Below are experts of layer 3 (counted from 0) of a mixture-of-experts language model. Rows are named router (the router's row for the expert), gate (a neuron's input weights, with its number), up (a neuron's input weights, with its number), down (a neuron's output weights, with its number) and show model dimensions 0-95. Each number is 50 + 10 x the weight over its row's rms, rounded and kept within 0 to 99.
Before each expert's rows: a language model's description of what the expert responds to. This comes from a sample of Wikipedia text that the model never trained on.

# expert 0
Description: Sports table separators. Cell separators in sports and chart tables, pipes, semicolons and commas after numbers or goal minutes, such as 31', 0; or |.
router:60 53 55 47 38 62 64 54 38 74 37 43 59 51 59 53 34 56 42 36 48 68 48 58 59 48 61 34 58 45 49 55 48 48 54 55 43 52 50 57 53 48 65 65 58 53 50 47 63 40 71 65 59 62 49 44 58 64 57 40 39 30 34 47 56 55 53 49 44 45 68 56 37 48 61 42 50 71 35 48 54 42 60 58 35 31 50 54 37 44 61 46 67 41 55 58
gate1:45 50 46 40 53 38 61 47 60 57 41 56 63 57 50 33 49 63 39 48 74 52 41 61 42 36 52 38 22 47 52 51 54 45 45 38 48 57 67 48 56 69 52 43 36 49 56 80 40 40 63 62 44 52 51 41 58 36 37 39 56 49 55 48 53 41 62 40 54 49 62 55 51 61 39 54 48 57 51 62 45 56 36 54 45 37 46 34 49 69 66 44 36 48 59 42
up1:61 47 59 44 50 50 58 38 49 45 54 54 60 47 48 78 61 37 40 58 26 39 69 50 73 57 47 63 61 61 51 49 42 48 51 52 67 42 50 36 53 49 66 47 49 53 58 39 54 45 43 39 54 53 59 62 51 53 50 49 53 31 26 49 39 45 42 63 43 52 44 49 56 43 54 48 55 44 52 45 43 54 63 28 56 60 57 57 51 49 43 67 67 45 21 38
down1:48 64 33 50 63 38 43 68 50 54 43 45 49 39 36 36 51 46 55 59 57 45 48 59 44 30 29 30 46 47 67 43 46 38 38 58 46 49 54 64 41 59 45 49 65 46 41 41 56 51 69 55 52 55 62 34 46 49 46 43 62 65 57 62 62 51 52 52 55 60 45 31 45 53 34 47 33 55 54 47 24 48 64 40 42 64 54 34 42 51 50 41 59 42 60 51

# expert 50
Description: Line breaks after headings. Newlines right after section headings or infobox lines, plus fragments like /A in HIV/AIDS, Country:, UTC+, and Thai bytes.
router:49 43 46 63 30 53 64 56 43 53 55 30 51 51 40 44 46 64 53 34 50 50 50 50 56 45 49 41 51 39 41 53 56 47 43 55 51 46 32 43 46 53 48 67 33 57 61 53 50 54 42 65 46 47 50 64 48 65 56 38 51 46 54 57 55 42 39 51 48 61 30 29 64 43 71 57 50 72 62 56 48 32 64 61 55 68 33 64 42 62 38 38 46 63 48 36
gate1:50 55 37 36 53 68 55 54 35 42 57 62 47 72 42 63 55 18 55 44 58 49 52 61 60 53 57 51 62 43 43 56 39 26 58 49 68 47 51 45 52 63 50 37 42 20 52 38 41 45 48 52 44 42 42 52 53 57 40 57 55 42 46 45 56 62 47 53 35 49 47 42 48 52 45 60 55 53 45 38 58 74 35 67 47 46 44 51 56 46 30 53 41 59 46 53
up1:37 33 31 46 51 48 51 46 34 44 33 62 54 49 57 57 50 46 47 60 53 37 45 43 43 51 33 48 45 55 67 50 55 59 48 51 42 26 55 50 59 56 46 64 45 72 40 57 72 55 45 40 54 56 75 42 41 60 43 44 71 52 57 61 61 40 47 38 55 43 58 54 50 57 57 36 60 62 55 63 58 36 49 33 57 49 72 57 41 55 64 57 61 49 46 49
down1:54 55 55 69 43 44 62 42 56 54 62 63 63 48 53 46 42 53 45 65 61 37 48 51 45 38 35 46 59 60 60 40 58 52 59 47 25 33 46 59 52 63 38 43 62 40 38 69 52 50 55 43 61 63 45 50 38 39 51 58 49 41 60 59 49 33 61 47 44 58 49 66 46 63 70 53 46 48 46 49 55 34 59 36 81 56 47 44 57 45 44 45 54 64 66 58

# expert 13
Description: Verb-stem word pieces. Middle pieces of Latinate verbs and nouns that come before suffixes such as -ed, -ing, -ation, as in dis-place-ment, in-duct-ees, injur-ed, pract.
router:48 58 53 60 54 62 46 51 49 58 58 49 43 52 48 33 41 37 47 68 58 54 65 64 59 24 46 39 50 47 53 51 64 65 64 56 64 51 47 39 47 39 56 29 47 28 47 54 54 57 52 46 50 59 34 54 58 27 47 41 35 60 37 53 53 53 53 50 43 43 52 64 54 73 52 53 38 35 42 46 48 62 49 30 60 34 49 44 69 37 50 50 48 65 47 49
gate0:33 57 53 50 39 57 27 42 55 38 64 62 73 36 64 45 59 58 75 49 61 64 56 71 52 47 49 45 66 57 61 47 49 38 50 51 52 40 56 50 22 50 43 48 55 55 59 49 60 49 33 51 55 47 40 34 53 60 55 47 48 59 36 39 48 49 58 52 44 46 59 49 53 56 60 43 53 46 45 65 54 67 33 48 51 65 50 42 52 57 56 40 69 46 38 66
up0:66 46 46 53 56 40 55 46 35 43 42 48 43 62 34 42 52 47 37 57 34 46 58 42 60 63 57 61 51 49 73 41 47 55 36 40 46 58 38 49 60 52 50 50 54 49 43 53 39 50 69 59 44 29 50 48 40 38 40 50 49 41 61 53 59 38 33 56 62 65 48 41 61 36 46 71 36 58 57 44 35 39 64 45 45 48 56 66 39 32 51 60 54 42 63 27
down0:40 36 47 57 58 58 54 41 61 55 48 55 33 44 50 44 39 39 35 55 50 53 49 40 43 45 46 50 80 55 50 42 51 56 61 26 39 49 40 51 52 74 53 44 50 57 63 51 44 41 60 34 33 35 66 61 34 43 30 40 52 34 56 49 54 51 52 51 50 38 49 57 39 44 45 48 47 48 55 49 43 55 58 63 35 43 50 34 27 51 44 42 49 48 71 36

# expert 7
Description: Prepositions. Prepositions heading a phrase in running prose, especially of, to, in, for, from, into, as in due to, number of, inquiry into.
router:60 53 62 54 50 43 54 40 41 53 42 46 53 39 43 55 37 27 46 53 38 42 38 45 57 44 60 64 61 45 50 34 35 35 48 39 48 66 72 51 68 52 44 59 60 36 65 45 59 54 44 46 66 48 68 54 53 48 63 62 42 56 66 57 30 48 52 50 38 44 43 60 43 45 54 37 49 46 44 52 28 36 40 55 50 56 45 45 60 52 43 62 34 67 29 53
gate0:49 45 62 50 48 60 53 53 50 60 58 47 77 47 44 22 62 49 52 48 45 35 56 74 44 40 32 66 42 52 63 46 68 57 51 47 30 46 53 42 58 56 43 29 47 58 38 47 54 54 52 67 51 52 47 63 50 44 45 44 53 42 45 27 42 40 55 38 60 69 49 57 51 49 38 49 50 63 51 63 51 61 55 49 41 62 36 47 54 61 49 33 49 54 68 48
up0:39 49 22 49 51 49 59 64 61 47 38 59 42 50 63 73 47 60 45 59 39 64 49 37 54 54 63 35 51 60 44 61 41 62 48 49 45 48 40 40 40 52 67 62 43 34 56 38 41 67 61 44 40 46 40 37 55 51 40 34 42 54 53 68 52 66 54 49 42 49 51 30 63 59 59 57 52 39 37 36 47 46 61 46 54 46 64 47 45 45 52 56 64 44 31 51
down0:35 55 52 42 49 55 54 55 57 32 55 61 39 70 50 62 45 58 44 39 38 54 59 48 59 83 45 42 69 59 48 65 38 48 45 62 51 38 50 58 46 60 60 62 41 55 49 32 46 52 43 60 56 52 73 57 47 47 56 40 50 37 48 52 49 52 53 47 38 60 51 36 27 60 45 53 46 32 41 55 39 38 49 64 62 44 68 44 42 57 51 49 44 48 34 36

# expert 31
Description: South Asian and Slavic syllables. Inner syllables of Indian, Arabic, Persian and Slavic names and places, such as aj, kh, ar, ž in Raj, Yazd, Vidaković.
router:36 69 46 51 52 48 62 61 46 57 47 83 46 52 49 55 42 65 51 46 58 48 57 51 58 52 48 58 43 48 56 49 42 36 55 50 39 23 59 45 54 55 45 44 56 67 39 59 62 41 57 52 54 63 53 67 34 49 44 49 55 45 40 51 53 42 56 25 45 62 64 42 57 54 46 48 55 43 31 33 51 59 46 43 61 64 39 41 58 53 63 29 68 64 48 47
gate0:44 42 38 42 55 40 65 52 49 38 58 53 62 37 60 37 46 52 52 52 51 39 57 54 46 40 26 53 64 68 61 64 39 49 57 38 44 30 39 41 50 59 50 53 42 57 41 39 40 54 31 43 30 36 40 53 46 40 52 56 50 41 48 64 55 62 53 52 61 66 36 54 57 61 54 44 53 56 46 52 60 42 73 48 52 51 63 59 64 52 43 70 39 40 56 70
up0:60 49 55 53 58 52 40 39 53 67 51 35 30 38 46 40 44 34 47 60 35 49 32 38 63 48 70 47 49 58 50 34 63 63 54 42 74 71 33 50 61 55 54 63 49 43 50 39 39 53 58 53 42 57 38 40 64 48 54 41 46 60 42 45 37 58 47 45 66 33 49 65 41 40 47 48 46 52 45 54 42 52 58 59 41 38 53 40 45 48 44 53 32 63 43 34
down0:57 43 61 28 43 65 52 66 44 49 52 39 35 32 42 54 33 55 45 68 61 48 50 43 62 69 69 51 61 50 39 50 59 48 43 69 66 38 54 62 45 38 62 42 49 61 53 59 54 51 45 53 43 52 51 36 32 53 42 43 43 59 62 60 42 47 63 49 47 50 47 57 49 57 53 71 42 43 48 61 56 54 43 42 70 73 40 35 39 55 58 49 51 54 43 43

# expert 16
Description: Location/time prepositions. Prepositions, mostly in, of and on, introducing a place or date after verbs or nouns, e.g. popular in, designed in, In 1979, Born:.
router:54 34 63 49 55 41 64 58 42 47 52 50 58 46 45 50 45 37 43 46 31 39 27 39 48 52 69 53 45 58 60 43 38 54 40 42 63 60 55 70 45 69 62 48 59 59 68 45 52 45 50 62 77 41 64 57 53 43 45 56 60 41 53 47 61 48 58 51 47 38 36 33 46 40 56 41 63 33 62 56 43 40 43 49 47 45 48 61 61 29 53 61 42 49 34 46
gate1:40 47 52 43 22 50 46 37 58 63 49 52 43 51 51 39 34 49 36 48 44 42 34 53 73 46 47 56 61 55 77 36 39 54 47 55 51 40 38 42 39 42 52 52 48 43 52 49 59 72 48 67 44 56 55 63 49 35 53 60 51 51 42 40 46 43 64 56 32 50 52 52 43 43 61 39 35 35 40 62 40 41 51 55 42 42 60 56 71 61 52 48 38 39 35 51
up1:54 68 47 52 61 55 46 54 52 36 63 25 50 51 41 66 63 44 64 51 44 54 57 59 36 57 46 59 48 60 22 69 65 48 62 51 52 66 56 53 66 58 34 51 43 57 48 57 52 40 35 31 55 45 54 30 38 58 46 67 43 39 54 65 46 57 28 47 57 59 43 51 55 60 49 54 61 54 45 38 58 56 59 42 61 51 47 51 34 47 51 45 60 53 57 48
down1:53 43 43 52 51 52 67 57 37 55 52 39 62 68 71 40 51 53 54 64 51 54 38 67 44 40 46 47 64 54 38 56 63 51 46 56 59 44 59 42 42 48 43 37 38 61 37 47 44 47 44 42 37 52 43 42 34 32 40 51 58 53 61 55 56 44 32 56 64 54 57 60 51 54 19 68 54 64 42 63 34 61 44 57 42 48 50 29 52 45 42 44 47 62 65 56

# expert 60
Description: Clause connectives. Words starting a clause or new sentence, such as that, which, where, when, but, The, often after a period or comma.
router:50 65 37 45 55 62 50 58 65 58 42 27 41 48 62 27 32 42 48 40 61 51 50 40 36 55 50 47 41 49 37 55 47 52 59 41 49 66 40 71 31 45 52 54 58 43 47 59 36 32 62 46 46 65 53 57 54 63 57 36 57 37 44 48 40 72 50 55 52 42 49 40 49 50 52 61 50 43 42 44 38 49 43 48 31 49 43 54 39 49 35 40 47 32 59 31
gate1:60 42 59 41 61 58 40 48 39 43 51 51 55 49 41 49 62 59 58 62 68 63 37 47 60 62 43 34 39 35 46 65 57 44 49 58 47 55 37 54 39 47 45 50 47 51 57 52 44 44 42 62 72 51 55 53 49 17 51 42 51 49 47 52 55 37 53 61 47 50 54 84 65 42 48 32 56 55 32 30 52 42 47 48 42 58 46 65 50 32 52 59 52 55 48 38
up1:57 37 69 33 44 41 29 41 65 46 69 58 47 50 50 51 53 44 60 63 52 57 48 46 57 57 54 48 55 32 30 45 44 53 57 52 50 39 67 59 58 39 50 61 65 53 51 56 61 50 56 53 67 48 51 24 52 41 45 55 39 50 63 42 58 59 43 49 31 54 67 59 54 32 52 34 51 50 46 48 49 39 52 33 44 51 46 61 35 36 45 45 37 48 60 70
down1:59 47 42 47 37 54 32 39 42 42 49 50 52 56 55 41 40 46 53 63 47 51 63 42 36 62 62 45 40 33 48 53 35 45 55 42 51 41 63 54 26 40 42 45 38 44 52 61 71 42 51 46 32 63 58 63 48 58 53 41 51 55 32 39 64 71 59 48 48 41 53 44 44 41 40 57 48 57 53 50 39 47 44 46 43 54 36 51 34 69 30 38 67 49 36 35

# expert 59
Description: Subject pronouns. Personal and relative pronouns opening a clause, mainly he, she, it, they and who, in biographies and plot summaries.
router:54 58 52 38 45 64 38 57 42 45 53 48 45 51 57 47 57 61 36 49 59 49 65 37 50 55 50 59 61 63 35 40 61 59 49 49 38 62 57 47 42 44 47 31 47 50 43 63 53 51 59 56 39 58 57 53 57 66 63 38 68 33 44 61 70 75 51 52 40 41 75 41 48 42 47 56 51 39 45 62 40 52 37 45 47 68 51 41 45 54 41 37 72 38 65 45
gate1:45 48 65 54 59 43 47 52 54 55 44 55 44 27 53 39 40 50 66 45 22 37 48 47 50 31 65 58 37 56 49 49 64 60 74 54 56 50 42 43 46 54 36 63 59 36 37 47 49 64 41 39 39 48 42 50 39 53 52 40 41 40 39 52 46 54 42 48 57 30 47 48 60 47 55 55 36 25 49 65 52 40 49 52 33 35 62 55 52 69 47 48 59 52 62 45
up1:41 42 69 45 55 46 51 61 59 60 32 44 46 29 45 48 50 53 71 26 34 46 57 49 46 30 34 58 51 39 45 60 59 56 62 49 56 57 47 47 43 51 34 60 77 52 24 52 52 54 36 33 57 46 51 42 42 52 57 49 46 43 42 62 51 51 40 57 49 27 51 56 54 52 45 54 45 38 56 67 54 51 53 53 24 41 52 50 49 47 36 49 44 44 46 51
down1:52 55 50 37 56 34 40 53 31 50 47 40 49 49 50 63 55 56 45 42 48 50 58 41 45 49 57 50 42 53 68 42 53 42 56 59 59 44 46 65 46 61 50 51 71 45 41 60 66 51 33 44 48 37 41 60 32 57 52 50 56 62 44 47 35 43 30 55 64 64 57 51 69 42 67 50 59 60 45 53 70 23 48 43 21 42 43 44 45 60 38 50 53 46 43 40